config = dict(
    d_model=448,
    n_experts=32,
    routed_scale=1.15,
    balance_loss=0.000351,
    init_std_router=0.0107,
    vocab_size=8192,
    norm='rmsnorm',
    norm_eps=1e-06,
    optimizer='soap_variant',
    dataset='wikipedia_en',
)
Below are experts of layer 5 (counted from 0) of a mixture-of-experts language model. Rows are named router (the router's row for the expert), gate (a neuron's input weights, with its number), up (a neuron's input weights, with its number), down (a neuron's output weights, with its number) and show model dimensions 0-63. Each number is 500 + 50 x the weight over its row's rms, rounded and kept within 0 to 999. Numbers have three digits each.
Before each expert's rows: a language model's description of what the expert responds to. This comes from a sample of Wikipedia text that the model never trained on.

# expert 0
Description: Name-piece fragments. Word pieces inside proper names and capitalized words, often after an initial capital P, T or W, as in McPherson, McTaggart, Porsche.
router:620486550532410530496458485499433504537499644492596433427513405451400501428536540516476468492461490478596608468471500544444485517584478482514462572508494593501442487451482592456439495428541603
gate0:451442433499533494436533469448467533505484518457515484495364488508575553551540538442465485508542458501450453420484454565453501518461433508486417391486539457466490501426546530571486517527555435
up0:429519480490483484514565555496485521517459496516513602502497532462474499429486606501482462511497457550416460493473469442513560534472513456517444443568477509415472470584515509468532411529436470
down0:453497490478567552524559510519490503539530474470560513597513517514499502492428507519500569565413585576500448559450499552587496419527485443457580535556497391525457590404531629518505531499536441
gate1:538492622476488491488508509560509530518501524496524424554441439378405559411486591553591482526485519513476444566456468444573400520570553570493424492542460595453453570471467539514516608550517552
up1:511469500534498479563581466463488507465603482525537409471441458519489508561480554533497505453371542486512426554578502574552437534517488517453479462547486534466460496417462471468476469483467468
down1:535480548444564492550449459440482434512401556457539511449391547476485405444475465451489472440506533546471539538593499527577451449550478516522551475486426503602441520602527500494532494428516549
gate2:464557434422501524482505545464503499466484472500567509446471579558455415590494536569470554500476503518498545544566453490435544568455525489607671568568534600482488519537505459448518462458483471
up2:560523393523574498531440499486365488460492457533448476555482511509482476468501479538572476463479475476491501486465461595546537536587492484562436524517499403505559534529551549513524458522494468
down2:539419476457486477552452519458446581479531442569540434543415528398488456568527482568490476556495423510495493542544489523475483489516516447529500454465517465495498508548522496455445417496453473
gate3:472490506511438496571459505562491465578492480511447485555459466442481466498485412582483464584452428439442462470589515478536541488474456458527519554502489438441454483524488548414573444475474503
up3:430477487521542508491491482520470571444491529484519463532374530480552508473520445532565469476466569512376449534487534429452462465521488532617504530556580569461497410525481437507439569560474668
down3:556433463530563579495541533556468537513473480541483360519469491516494477447489480501450487447434482553481476452485438495538440542564561558472549510593519551506464443481527558433469491468455409
gate4:461441546616512452460500514479511448554565488438559441469505513546452544551482399383595507573500467560456461503535570500481522496546470458509450511487547424466558629456555475531401427542567581
up4:442559528619454509509447484480529532516439504458457470620540492529506476494499495428466473433483577514507564460541573454561505513522550487521504512493539441563544459510461469545470456496510492
down4:527463365515425533549470419415458495501523454561535454485486506550509540531598560450517520539509514490468467515497429491451523379474505503451525388489542512567487498546591589473521536546430510
gate5:535480488503553461487430492510481477554495499496535462478543526567552551502486535450453554550413566570486487526531481556417415456561606434474505529479410518485487486567476632491481514540402547
up5:491470539506541572492436529475556467481478529482546528465556435533516484490565514513506500499469448469502475413502507497503522438486491467540473473508485496641542605516565419518549443537512440
down5:490566392534499465493600459441456465395438415452550479570502455397514541369605490596520555524446408392481447385494485558497519475448409491526441473503427444392417548424449464520520551578572461
gate6:515415494499544487380488541468499508464519519440599514466430435501519511499501453526457480462479573575562596509493451476540566457499575459649529474550478483481524450564398603382529468378486592
up6:524510513562436524479515482521580562455445421488446424540509511482512495435472478443514544579467511422628507489377450476495529486520523471498518463516427510530456423532545443419504560546525438
down6:505452545532523439500530442493516476465502519463474559498474573463486510562496477608528494473508447497473528461567547401471498537504565564506451558519497446561485494499575545514537489447487504
gate7:551546504555606491430513509563492567542551528484483470495470442422538456514541480448449472549491416456527495521535518518522513512473483523454551511503474477448443553525526522520510523488481565
up7:502531501587483486424445464552566430525526435533605572575453537544597568567472428395480485578525435409508580472496532403521448460463520509549442475416523429495529512522605452509511412399405435
down7:536462557592465496521459507528497580479436468551531563548434426502524473551533471478389499482527542445487525453543460434490571435551614447478514439464517496520504481513466567510544496438526487
gate8:551494510538561492522481498534500472403545521493558485522552452473524494566480465479552491479446456511481547614422481477496562580456537446535545598482521450461537452529535472484535481473449498
up8:555489579546471472427441486542478494371489511465507484519531528576469471495513422576512524498514468452512445433529481481467511365575524537501504560468487502460470444490466539491561598476474530
down8:441528496474523411553579458458533502461423481510507489376504489497402463485457424470450461507550542468540484523561503536486496533503529504542589541454445494375507579569503535498411577396447489
gate9:517484511540495556466517432528519538559508494603559487637496480449505521622409617608455532523475461420518507533535479493577413440539479569477529519465516556554490462379585551566477592633480475
up9:486469461530506513488569506492542536551514572588494599482495540453483466506506515509504565524434572593539472510446495464461450456521408423458493439472619472489421511556532482450509464492374581
down9:440548522514440503510506506543462532473491580496504502622496507465456525526409440460563527490530445514567424479509527465508412527538466523408490519465486478442422488515374618562617479588467392
gate10:549511458420467511493519519564392493442483570586472508444574502505534436521589520570513523570505428487680499453409510497430523526393463539513448516631430594490598536465432551556454490518520534
up10:508647498477473445515517517527520551483512487543422511496447473460558418532482504502476496559573537462529543506530496495520523520480381469516489451497520562447586460524445469487450527483468545
down10:554594539517488506498449512474467448471524447623505525473519512532515448443443472592570503497541419473532505612481569518480560488688475505442426523509554475405508489574465485503656446593505472
gate11:532519494557421521535483498441500500463472595504547479444526545443524478540525501510495520492528547511516444509398506549531530384540397462435527523503487513510468489436452501453584466465596538
up11:505506431521512472520481496495558499495448480523482586554448525470505530478446537585472433423432463539486403470468487535492521503520551560548497523586499578499568475512532412525517475492537539
down11:508537551469519498461481494438577509565469475520573474457481487511454584479456438445449535478602543501492576487547539578513522543458434530600412456491524458569502479607436451487436450506483565
gate12:521436522502438435557486426510487510496460428461510523506481523484450511529509562556539568545477513586559465516626431520478488539420483511471457497532451546531485506443411448449509499497452576
up12:525525540570543546554488496540498514440480471533499491506478608486467553474390505452530522515484490429542485474505509510541580599490496481525407502526504502450540466512509497499443413519598518
down12:542491487485443479424515455499533450534463494521467517482496508470468526454564535425471573391561560551516466495453433559462515475610444549529541456494413482461489574446498477471469592421436570
gate13:466627531513470549442465502472478476502479561473504541426443564539500531522547523521513493518430492503492476509489564614492469465493358442492449454522454508549488490535527470370508463457554507
up13:593465501525422552530506421504501476520527489540492640531569494575411529533456389476497466514520540541512431448491509467559517451570491543475371502460444380373559464579473474522425560513563569
down13:545453487458477503464452518585484511498471452565472624529543474477542496546521498441421537579496504526524552436454418533514502499535431447516515488454530449464449557403522549429520472485635566
gate14:506467464504471540537567466427502422465524539501580509443573431476504522456478439483585482469464603452538436430616512499457439478509420505558581529550433499551418586543391567551415427480493572
up14:418456480497519503550495495440489500434504503444468525530561455549520477603497536507516459553503410454525397567476555443490510533553540569530522489451569448588502546560466557525517584608546521
down14:469466398469531539542493467480542534442390567621549529540529513454450507520485413525491488481420479436500446434486538612464578527451532565498557442507501417512466417501448551538546488504487452
gate15:500522504448562495487516486483442553579520556522556468549565537519475458515535494539506494560429482464500382473424501571471468552529473525559517432610450451522503515595469581514448374503461575
up15:406532488585502452454447522502533495454489399443449566462582599412469498493497489408539487436589484567412425572470531461601591569565495458466478525515520490594559462495509489459440533469605568
down15:466467398437475527402500471537644469601441539521497541503583440365430449497612476435514568380600477451519513523463520550501504577437510470473407517500469568518498515545529597394413598477419527
gate16:508476504480480465478499471567484497455457583503534523570514497446575515431561561460515516504451499581443547552526423568448460437596444517492583505484581524465554606518502568468509556476503576
up16:486479526482431539543489502471455489451458496447538465387593556603602521433558464495491516425589525520430488537390478563446476500458532550605491519385519562527516441534418544551490504547541547
down16:531528426491500547434583468542430471484500490558487487506462553455459524542572513522453568506532484443509509435453428476495525424534524546470591532630489590514510604553568480521451491536579572
gate17:463435482497384420474496487453415480447441431512540525401500434442493424522497550451535536451458611541489558469434473565462500516511523446562498504423482502533508488499573463482499505436531507
up17:461487496507525523500551461388484460555433448476545550501537530481456541509485413475485344405456553488441538434464520467482456461452524562576550459579435553421501526429449551487455490457438541
down17:542512489500619606566492477596484549574435539472473463515408525487575523571467565414429483506454455557533474449532456573601534388524528483479561471466425527549500531487515604460531492419439480
gate18:598526476595456487526409507489397497429485553499656524488522503429454514503458551466556441522496467486521412535414535515439503457539472474572518484556418526403525589521542539472515421512561486
up18:380469468493533463475680542418591486643509409455395443496572475511557517494534518533487461536455528576515460386537535513587511486480437508409509436536535469420519449497514562464510505492496447
down18:465550503389590663439623612541573439668359524671552541426498497467468498446488531461508415517489540493521570493450480489513427576515461500462501441545462542521578420497521589446462435522489514
gate19:574512473495387499390439479509469551449502458478442464437454420545481452495527505449498532448521567476488460491459504514552504471487571478479486549502528436584510401452435494465463479438467479
up19:414434473555518472467528492471516501530521546521609480491460525487540529593589436569520485568468474504420527463503574531494540426503503537438470470552543508454460485560532464496549505527491478
down19:521536443445508423541462538459415579491528505525514528540479492593422519459430428504459540562444482475462501540529507504490497423491506513508475522481476448497567528492462496435526460426530583
gate20:558422519480468521517506456528451464500421525502535507416527505452499515485432496528436521478503579542574477356536484587478452374490463541477481388484570534524541425442512553608512521527466467
up20:432588550506567482482527482520536421560499469484498440496504449503424487494458517497491468430445487465456570464533483509497499541393513534577527571595524539447552540484601505465561648415449562
down20:485484585479499499502493456506432498486410532499482555526463440553447519540513512470511510456459534525432513543506452578491470493592594561559546560554488437502577478526448485507555506546461564
gate21:514441552573387538520549533537466532488507542502549500562477536530443571515450519446528507528533546358490437594468450539489591452632503422430507463538511550523547537501451484401514487447563511
up21:454511554574544499485568543431516543561504464544445535538440478586505550439505434421501368442475486548501572455454453429531576447429487548480458505513505505473614555482570535546459557646550567
down21:432475454481424532495574536473555447498539587473427418413483487401468424575507490549524502617401566525569549487491478484475483530571459493549465524423549430495495551480583576543464519515453545

# expert 1
Description: Math and abstract prose. Operators, comparatives and connectives (is, or, nor, than, |) in LaTeX math and abstract or theoretical prose, e.g. $\langle m|, nor, thought.
router:513498495430453508477550487517549476550447633499669533503495456532512530613443516415417530514518530536609512404474458496471515535527467539436521486506515532506407511523582589457482501458485482
gate0:479592485490590500457601526434533514539457507544510549473454475485474451517438561497420528523409463498454528486574503392638512517501507548453511433556462539440494441559549444458428453574493471
up0:482524567468511474505499467506574447505515595472516431545583488580513485559469516526523572550455482528506534478502466505459502458484528568453472469479460453498500456395504422454484528570573547
down0:568534577441544513556451478429525536604467477411446453508488468613449396503515473541521415499500516503517464441539545426487601552459579473502490525534543580467579472567533407484494499588470499
gate1:520524579554503443521475469516512487455503499460507537429421470511485567487511503475487440523541511543458575458417578372450502508544565494420590526578511571502541479416521527445449478468440477
up1:503534504581498447503563521476445508502572434560440482530479551519536616479480504475508510545516523532455512594498449555511449469518488506515487446537402501531557448527443508528480438524447443
down1:572466628489412462449570531592460540449447452499585602390425551475537551505527517472481536556484541493447381509489419567493466537510474461466530370508543460544418558612522498600495492531446386
gate2:499504551390444481472451446520477425475514528451515504540548506507435528469483482608474471474477533511603563496510470469549541506528552428540536448484505589582450561483472470477578439575447507
up2:481541494509470582448408494493515518562533458486513502494552498495526498533474438515443551551545442579503420446515515528448578462517505574493535532381479486507503585471468472503494438463497494
down2:493562470510418482471572445450533396527481473462519492567562541522522471575522471463541532503494535512577532507427436577383386598520413487502557473529538512515583419543551447515491653492504561
gate3:639465511514473490548515459460479500441511496469478490491551568483614537455539499373520537447520502597550528529445454545528571562416507531522410478512529480586468466557488469578497498459493501
up3:511552472504464526524466527493439507579469482418511495548541525506429465508533489571641480586511461512504521482473542510395457482519433545549521531486468592526485491479473422484507402556508481
down3:393505515508540471583541548490598507422516568561531419482442507495507483501550514491498555476552511543474496423441590491502514490610393457537440436466465518484455423412551471475426532529453458
gate4:476494435481514599541561532452519434464558494495515520485511543510505537502528647458547538522522556540579554537455434471514462530467507493481513451436517537481528403539433525571468625518547516
up4:605503510500401508490438499558442488532487445502459505487429555518520585509483615515463476407546561505556498455463577493541580515408562458417515444514625505560523503489580493464503474516517531
down4:440503458543408492571506410520480529521559510434510511408526463485437530497415389550425547580520401405440451405496512470509534514505463503462532469466460561468583493568571455486487416512536471
gate5:460501545461432522477465455516485477501504570542532561461445485483515507497506568450401561564418524508581587465555543564548457533447570479459449445527440515452433445453507562488467590568513523
up5:472561525549420482512454446500499500537476547506435486496530619445500473524427471448426510505433537537460577547629513497500503490532427630549474523436510438607495431571459472430462479511490483
down5:467444497525494470466504481516533541491483437485594600476505519509514507454531517454551489578418557534467550551471513422511533453497458469510418436495462508452506555491514544523512521463560497
gate6:494484589422487491543536491539522451518512489516543552478492545453535633481465456461530535565464503533601467485433528488529483551506502505449506496448482674475426429413464552524507476533480360
up6:531519427505626451509567607497480512628561535494500593470498491527511495463388455405479460490490514469555532482433388532497524437460563558506487451533503483385481402534537600553512556481505458
down6:557474512534497602521574500536441502489531465481517503441543421503474535532496509474497576491505491478555555464511481610438533491497470491454582572511500494528607451423499508467504519455438506
gate7:436485528535478512598609497418456421512556607470543588498504495479526483438558557482489487560484542332560604467441467526510478491493486355479496474505551462456408496454546552519501463517488495
up7:596449535515522526515423414506518473560480562466511581461442479660481417546446482516524492596455480522511514433436511481446420413429512398532491448453471464452463378508540499458412514583495517
down7:436456571552550517507455464499476542527452492419549517469576576501526504526515499493545530500421413482567503584487553495579448482550536454514537504441534479406475390510529551490588477570570588
gate8:449469577512501518516531526456534514489476500547572477437483512496522532580503522555572533541519551578487594490366539495512528529495468549495462483522536514594534528483535503435424499476467554
up8:460557465571478528545405472531463463458535407476456513586543527475543411561475520471446470571437527507441493580486445541492454562550529458464564572470544437501484473472520464521450592532452448
down8:403540466473457376568531504411486493490476446592445572515507503466580543509431480543427522550535425499480473492541513507488453469547535470479531523538517562469451470392529389480470634463451559
gate9:531529430444530468487507434525522479398517501450489502485441525415493479455522496525491487515589542566502497445450430435509454427524454396493447550447496453401489503462489545452496442486510479
up9:492462541472510547526452533548469484475430511571497535459542414459526565488540430500502527473558456497536532564481503535461581494454485410456437516599559470463439598489489512470528460515543456
down9:469482491500475458486576525495502548526498485463373507453539472468491511514563425482479502580563434485447524554572470524457577515472527467453474564538546392522580372557450481471478486556490454
gate10:488587476435529537533481574447481564510591573562423466510488536596596431546506469529576503404515528557502543544497490508483485499493497439538399380483549472494458537576534471516491557561577503
up10:474493442586563511469518573379498491546520442460534521540503547493486497529498495523569524490417481471464483552454504516524497510534473587497483543504511609529525539454527400566505473397397428
down10:472435472529498434581447514531463594491457487562505521468471510452471508623425488459547538456472523500417550572438545508554483551496521449492508592553390460560462571483527388539518464551483438
gate11:400459459572507526553449504511474496480443483476555489482501537505484501518494502558447527603469457496486452527495450351567451492546506535504502456595470420423501476515538526471489456515583528
up11:525471579458478538502521525501534467542480530505517487484503459448454513562475429517486456500550558516506495496416551569427517487506451573429484472526572575527474473455529475528451585447481512
down11:500554485513565506487583560439570461529514490465541505517495399451583455543593401381436559579493571550533428514424438571485494474546461549475501515359508537437551459547494569441425522520551476
gate12:410481535519546516475508558429501441607606498535555472496467439541487473576508463452431560550502518480557541588424472581379496518543544511570487446526585478483456589464493435432474473538555540
up12:469511565561469396427569505463543531551557453536495526495441505514444431604481418379458494561450495476491534475438397543534479469495438437446501542485605451433474353612491494441552522529521444
down12:584524571585559544510341514614501553570565402428415518439640502514486453461500466514487463563483427577533456553499511420495429543499558448505401483454485478489591478591625477469483573459531545
gate13:485522514563453463471651537520513525495520534507482502460444570451490544445573510542561526545581518394378532453542494510399587431424420476530410406538528466442539442559461573482490474444483540
up13:564487554591563498506450539578471387527543431564467566576531488476480502462477488481480542588487431569540485480521361395470399574550671488457444515504529529474581531480486468438495521451501457
down13:486473494459518549449424599512451388557490461551514568471521427579523531542379448587426475491564567539529554499579507508600464588531544502477431564453539562508497617539531493485459571463476578
gate14:493586442444355500497504444529504495397469494512566507522555442539466630483447520549412499571437498469531461491566496461494529512513406523428521521453524522571461487487536508511493533415524500
up14:515454481575560409498537444502424456485406588477555497493414496498506415499462511498533453476468460566431324468446507461469517512527546568465507467434505509481478534599526519534434443525519481
down14:567455496527482545520454465418492475516410483563452495512482438505366433440529558569458524468495568527426474404481483480515419422480486540520580429485536518545505544565508515505498565497542535
gate15:524543600564516543521449451526539504497519552456485588414473531538401421437521571511489432509496534526482474405581534430422509541588497540564502396481406467447595434508529490574476489430550529
up15:489483475457439484508475496533506561512398370572447397529444468513518575534457476513520499429546490462587522514537508384425477582541499446617524544538561581438511526509447551520532507435509435
down15:535491564565476529487591547539506426477487604445442563534497520543412600496570444512557501489573401400527474459493548516485543493559485488479459440437547475417443530485406555505551456469555504
gate16:461532486543479457507531500459445428508531520502418466489425432543556589475548520521571567516543437487476548544513461530543590557493439530549484585421439472487470422501571509446522427575507564
up16:591530553511414545485509482518515514482519411525469541484387508483519510515457545562540481385546595497499450476506460459502499593504465489455466559504577530507524538399500520426496483416497523
down16:473472558557455531558491565502423527477438453479547484441456464539553505372496492514546501473478413497483454495532588514522497517559486516560455576485551534538497559528413555545433553460557566
gate17:412497558477495522506513498616495569504562530527627563608438452451456500507448476451479528553468445436473447450543465576495524526484498517519553524460458553426403520559517483460467535425486540
up17:538518473417470471537400517449469531488445400508489513499514600507492454419460516481551497470547578536448456487450448541537477493552517569517507562483558509599530493478511530497447442536488562
down17:543538468529439544482538545541521557494442484511460451413546545573451391507455557458427434491589539580451495504493465501462466488502420511519481492489504532446535492521379458360483437428505575
gate18:509502482552501531542482500554469551410445463484502452512532520577514422546522424585521410461579522551464460479535471473509511432524442613373527537492517530571455457541563554466551511535465484
up18:476560481448526528506489492548548467543521530396596570506403600566581623475479427461459511481509528432447465486487362510573502482518439475514415519422446536424444427535510510528472504565468538
down18:501464476486538476468542502472471557555471509517510519423561445445510425515538520422540508439459533494446586477489398423503476496522527558579441415500513453620413512480518576519476575385517533
gate19:520487549342513491502515510525586528459406535433463491585474451471449565507480504411548404484416509459513479438444508559477454579563419524513502550476480501529489501551549545442530510497523467
up19:491440514506512525525474423470427540482445478520493484456617456545425520529434512435551549466505552483528498568399588570474466440492508475508514565430491413509468531567457549580536510534420537
down19:483511515501380493534485523464494531436537530502504400486523505510534535448491494391440574426498544484568468495524589462512502438495543408451545548572336477552390510466497531488536464499532548
gate20:530547495562436462497574487466461539497466573550514529488573439535516438473510536472473619565532555511552395450579414542456469435435520552528552490581408462498354540481403530564462442573417502
up20:519482590462476493448398521532515545434476530453562545382503382589506421561524449396500500533492442581477605511443528558516455531414450491474569493433485488500430563452516465519469512479441584
down20:499553535539487435443524440499508507523455439427575516543693423499460458453526505506475531394466482456576474550473498507511498492474459475564526504460425572476453439431449546438465440577468630
gate21:441514511534478418489445560539452526397396523515558511538540578491513485518485467481440445467542556602500551486454499463550477519488478571495416660502503565480517477566561482577525486503521519
up21:626491600498556603542592536484482563508534517532480512487507485521550477472486501441505471474451567443501486489480472544511462474622472503540437523537571494518517460543399511538437480522448528
down21:463500552519533466516496597496417503509546436491548555640489552558490439547469477438529511545425545518523503412445459507516544493472487411528529389526447501511556469553514502532474468489504543

# expert 29
Description: Taxonomy and section headings. Biology article structure: species, Genus, -idae, Binomial name, and section heading words after ==, such as Description, Life history.
router:373479422550505507518562488469437503499511535500574474534523477528593488573469519529466371444497446435562446483530496509439532533535459501563562561547519567528552547517523528435461425401534549
gate0:523443483443498511483492515607468537528436507473518437587500614491525484526392459603447440621474533473517488506588479558570527545492505419518524513473490529540522546600517522568493428444420648
up0:502470446431542520490541469485389547469523587521572546450515435466470419580547400490559472528505536410423482464489575572484403392470569488526481499468496400472420483446478570579539436511595451
down0:440599524514543455568422484462588429567491522555560451538442392474504570447429519442513473501527531505488425467416499479579437533595526584520442614574523518417538567487486563493541558534498475
gate1:397450472517579512506563492483514567547574563525495401485448473577503469487452491502463418468436398450481516456472515455539534388499449533502509466563482514478460556481553485417575506461421391
up1:560471524475527549505444446534548428550509520535461571558557570537467469524487508640440497555512477507505353531445508447468548592587378467530509420510464547570468496519590526463446531576551544
down1:547491520511478490446557483531490466582452571514532507444569442445454482473560538517357405533475543502491578553520582533468531463483500460522492509461420485431532465511550498489461430524592418
gate2:479484525567531493523603566479494518497441446461474467528481586505605460480481522542487545522526511522447441540521449568521561481494465509536563525502513507522541588519383536460474426531615478
up2:478440407522456570471475524452539537572474395521572461463416471554496493547496454463514532529586482487535481444413527505535445488538451520492393508554530443502509526573539515592517498533439493
down2:523416531569544549509512550486546513564425486477561463514517467512539513518570528498534469521528454461461472510521609411497493568541522489539445549564408510472510469457474550461432602461538555
gate3:536516554500447537452398547488519520425545521481446501385481503525515580403498534536578550487531452433445530527530478511562520519489451465414509473509524462546443470578566516529517531541463445
up3:451542485514474515571553482530519470543480481521609496547440388566510596492562572497466527602471489494399494460462585527539533476419503464509447505500511561416534552487507483478510531503496439
down3:567518644537455465505430448536377575423480502507507503467514523397534542406521414472494536535496477426510478455404606512534507471574483555440503445557443439381480515601499548601523463608473456
gate4:484479386502429476494538505397506527461461471438494503635493513501490565411489539557471508530477555535549475488532482448495483531442469549507520469582391525466507543487482487435522534523408493
up4:447515461472518428459490493559496579477470552432560529497572559535510408551463527501529533482497584450549537551506531558535506517417406479453520530564379569447501566576485508548460469545457549
down4:562439521488468523520528496560473497517501484545455621473471464520546539411506557445565504574472501498491547527512571433538472567491504588531475520536485512481450544497577481335566462492529451
gate5:461494383475581496524579528461458508469504491467504406522494565494544526446541486487571448482393568422525550457525431600426504544547471448506533460539436565480515520579531463517505435520514515
up5:491480485414615436511437490547565539508478567507566489520444507564475452498536517479516496544547430550468498568549581408503529476495553494514543472428550443486496507548512520520577554564515554
down5:541494493528415515507481539463496503493599639551501498443507570528454500566395588498523520514487435530466496466619541499569543467438544457497536499516534564600534448537375492433493484494557439
gate6:434446493584555535540478482502557536509500509464508519511551473465490503449437481587399552545496402593399422564479566469434450509400505509498579513543436549509563507578467474441494512477509522
up6:515522512536567542530591500446522456585542461458457523565517499459471541484467524476451499465533440513345491519528415465462521437494612525487397523476577514551577477476606525419506488520501570
down6:428497487527432533421429487464502478468497531503446550431494424548469452536446509479439466417490407476447488496462545583545482502484625582468516506516513478473447511548478580471572507467485447
gate7:482520545535512495481478517555455395475497546484553481546542595523487577580507471495532444519548481446502539460531571487453485517559552415451558524431533524424547605457532554590514503518352478
up7:534503503522575500530484598535516484498537399512416480544480518505460452495632475473546481441504512470468498569656553505477552508385506511584568432517643494480587426573546486532514535455516573
down7:527429473485523481521564509468502457417538468437404391561531451532508485622582545512556409541534493503447527485511454530535448549495495462454519427547440491530423454528479506620555538478525549
gate8:426516502554530501501486506467524517561495498483575520441530437490505482509491501380460502514541402428571446449576454489456480566505603523595504572492510611453474542443477424404522543489532499
up8:543526520492494531475514505473459512442469525498422544472430598467406637580509452520502464504567481481556519480595548566576493572581494507464426534408462474531531535501533554564524464458578578
down8:506538523546544500469509523432577498532499509533394411505430468549481412506438407417490367481446443517475551568498474665542473507473530427518551489571506462518463468486574552475479510471614529
gate9:546446513470548560442481472609460458499459536483536476507525477515509558546404442497444391431558405558507460438491544514631522496479546502555495472504568479488532547470540515467521517509431495
up9:522493541505523493469503465471475421524422530603448487521448527501406466502499560524487500498618502474487490413391523487430519520435574532504474505561499481572478541534530517599573444512557437
down9:534566501467524488508507514447544501564502496476458566531544603546516540491454454490455484571518427536549515505614543364512568473560584545569433467450561413455505486557449486527413560481418483
gate10:426466506489355438528526543411440478479495465627540469536476545476435559577460496479475412510492520509506418475515393542466437540495515486451549677509466526536523494440492461572504487536506569
up10:469485500415529440536456514427552478560519490507511519522525511520550576574459487551468507470450477490524615521566481488476442552468527535484443472463512454448511458460469508512451518563553466
down10:495506529438470494484584502512495459507474460513516437452424483615598545526529480479517531530460487543574426433470474507475527494549474521517456544527499478513541391472444597545570475551538608
gate11:440491469562561497561448481475491518586551502539489485573563442481495545506504598442461492494522459571502565532470450488399473563481600510470508481402486530530562482466522472416511544418435544
up11:531421449520560484522597532456448461507468484535530462545553456546519498483560472529597485387539456490493535488490469426486491450460475486392519539498474530524569522362471505441499407406463559
down11:480591524539466523548490430564456452507416507537533461621429489500474507442480508556526474510566375572504435544431478438513480525520570505461525483499500527551457513568593482555558390513486484
gate12:530416595507533548530486424574524566507512561521506576527587474488537505514539484477495390525523521471501532505481547563516532490414483450526467464569413403550528476496564482451482592444485411
up12:588514423467429537572430498546552553487479452439475472386512525436512577441495455537530535524496559576593478533498353481458456454596569563470421446543554503559478518390500505435537602463538524
down12:508483496516475514523466517582465425477521394487435503555451475442514442404514515503491562495427540355503602488507499454511428490452482487512437501489437505424557511490458510558508484556538514
gate13:435535461483461566534509462452395532470508516504596517510476425527516361550477375376420478438465516514447464468514458525477538403543548409515594582551518483474430511538554480480489458424452498
up13:509552463557471472437530514491544491574570499472531551480470451444464531547375507436466493486470412495513515523549508561515459488564555457532515597518486478499466642479579559520438584416438490
down13:474479474527611482481580553464539464574467553562614507457591549483573463471560518451566545500599508475507511398535532457506441484572587425560456472501470386408477609418467506472479467487454463
gate14:430439524508530461536503481492491485530555463539492459509460461577600516511481528515509457489511526523551476419492487486539476565582498481550517546533539425532461557527544463465551466526483490
up14:475525495495446510563557492459528537505506598423538541541518463493481404523533504505519516475432525463439570566558534420487495454458473458561526518455544492412479659502474560476509533586417481
down14:561437459511462466509439479440436524574547519402450573569569521564506472572476515571489558488596510482467485562516471526457536555532509484518449351468584476596445505460437452605476569432462537
gate15:494515521458470562452480440496572484603607558471549468533484422569516510452526518407451518545489441532546572512492563497471517509430505519541471494370547430482446465394558446515475523440552398
up15:534538477472523534463483546567446496393499425473464476552485517502427442490506469472517498510482466484504375539418544412491579513488434470509530494416498451603576475508477499435512546452487543
down15:561545503522542499565474513558511490488442580522506478513497499473438548446523530589468422445553545486531485493593454443543482415525534501519488495463424545484608541475488460499498481481505443
gate16:546534624484526510475533532499481520612405548494539468560539448496550488642578465490561471613484521468457474387605507589524546464509450532527508520443503522495462439512452514616424433461540585
up16:530422427525494448444596461454529480485539482452528601485537635435547449498475494518466487517493418500560431488426513465452486464480368496438490516559493481533522576451541472483519452520505374
down16:495477472460531489502517478551572450508468643479555464484528485433560444515469517539484585454459536481542522530537428454534539535452346468445498496455462499514475456555496528550452506553481434
gate17:549476518481472528477547457538560470516548540544560510549461373500602510646501495467442593500475406489518445542458463438548430570555518530568494497560445521581518499520538550443473509559434510
up17:500519545560512454439548525480493527460453439450426503452496527320439526488523588417502458568573549576597551507450449465524493527513559560493387465486587533552595545426526493461512491553506536
down17:503455541453515458509496588482433404533585483476498417519484569488480539430552555468443384520521501394499492491453411557576514488422566478467535535436482446543520459548497484538485508521563544
gate18:518483573493495592551546536466546500433475514530486527645396430533489445364488520496518462531566486480484497573439489401493442499520529486551551557414540468475544597497534459442460506414498530
up18:544560471530454470431532509485470494436479511460498488486528479517494425431537506532449422502559552489546426475516504432522495505494465597502414473523518509444514522541500478462520434537648533
down18:533559503571532606487491492457510448513508482549538526453569489510512447503506491535517500531508547394418420517473403480537553572527476513614503381515517594503500545613551547441554548428434542
gate19:487446480464404507479569492524607453540495464566561488496445494453513425489410498475437469529454466581481432522481456648481452472579466557539563490556493530505476424481498517475467490438504540
up19:500504585475470536466472488442511503444454495484503522515500493422449441354520472507497591522519594547482454484446447451579492536600534413483506396526475463580390477448481533465521561545491551
down19:538488473469536525588492454553464520575454553566529539497532487422454481559507567431549592477500415525438528507493512513602481461598418507443548555490502543488479547503402632512462498516420562
gate20:415472501493585489511540506548469544437498503512593496535449559438476450574448468476438484481530484465449559585513543515554482559527521462493530495545484548517465520424573478465473448460557548
up20:456472496453480515559477481526400469416415402485480409511453505525518562455441515604540437479481577428537513470489471498558507453536417515461542453570540417560533505463467486595551475461548428
down20:546426530543507538442436449577482527534493566451471527492497450582551512382453489561386539507498473456454555443524508448537579562435590466490579457435536520560486449631520551576445527629460525
gate21:483495419474542523472481559479468569505523544466580512404499430512537514490515554581501543489397475457516530565591467495411360506472500560540546526471500543420489477449481490454518500444466540
up21:556415457444529520533472428503438447514418557589541426529497465412515529496549554432478496525477553520525518558541493512427510516519513460514509501550538515492539540419482542560508524576552495
down21:443537474433511531514603536518567486498423504589552541427517572526524470517568456441553510485550454539489504437347487520502557483543584403434490475474558513503476469482448482506469505544509487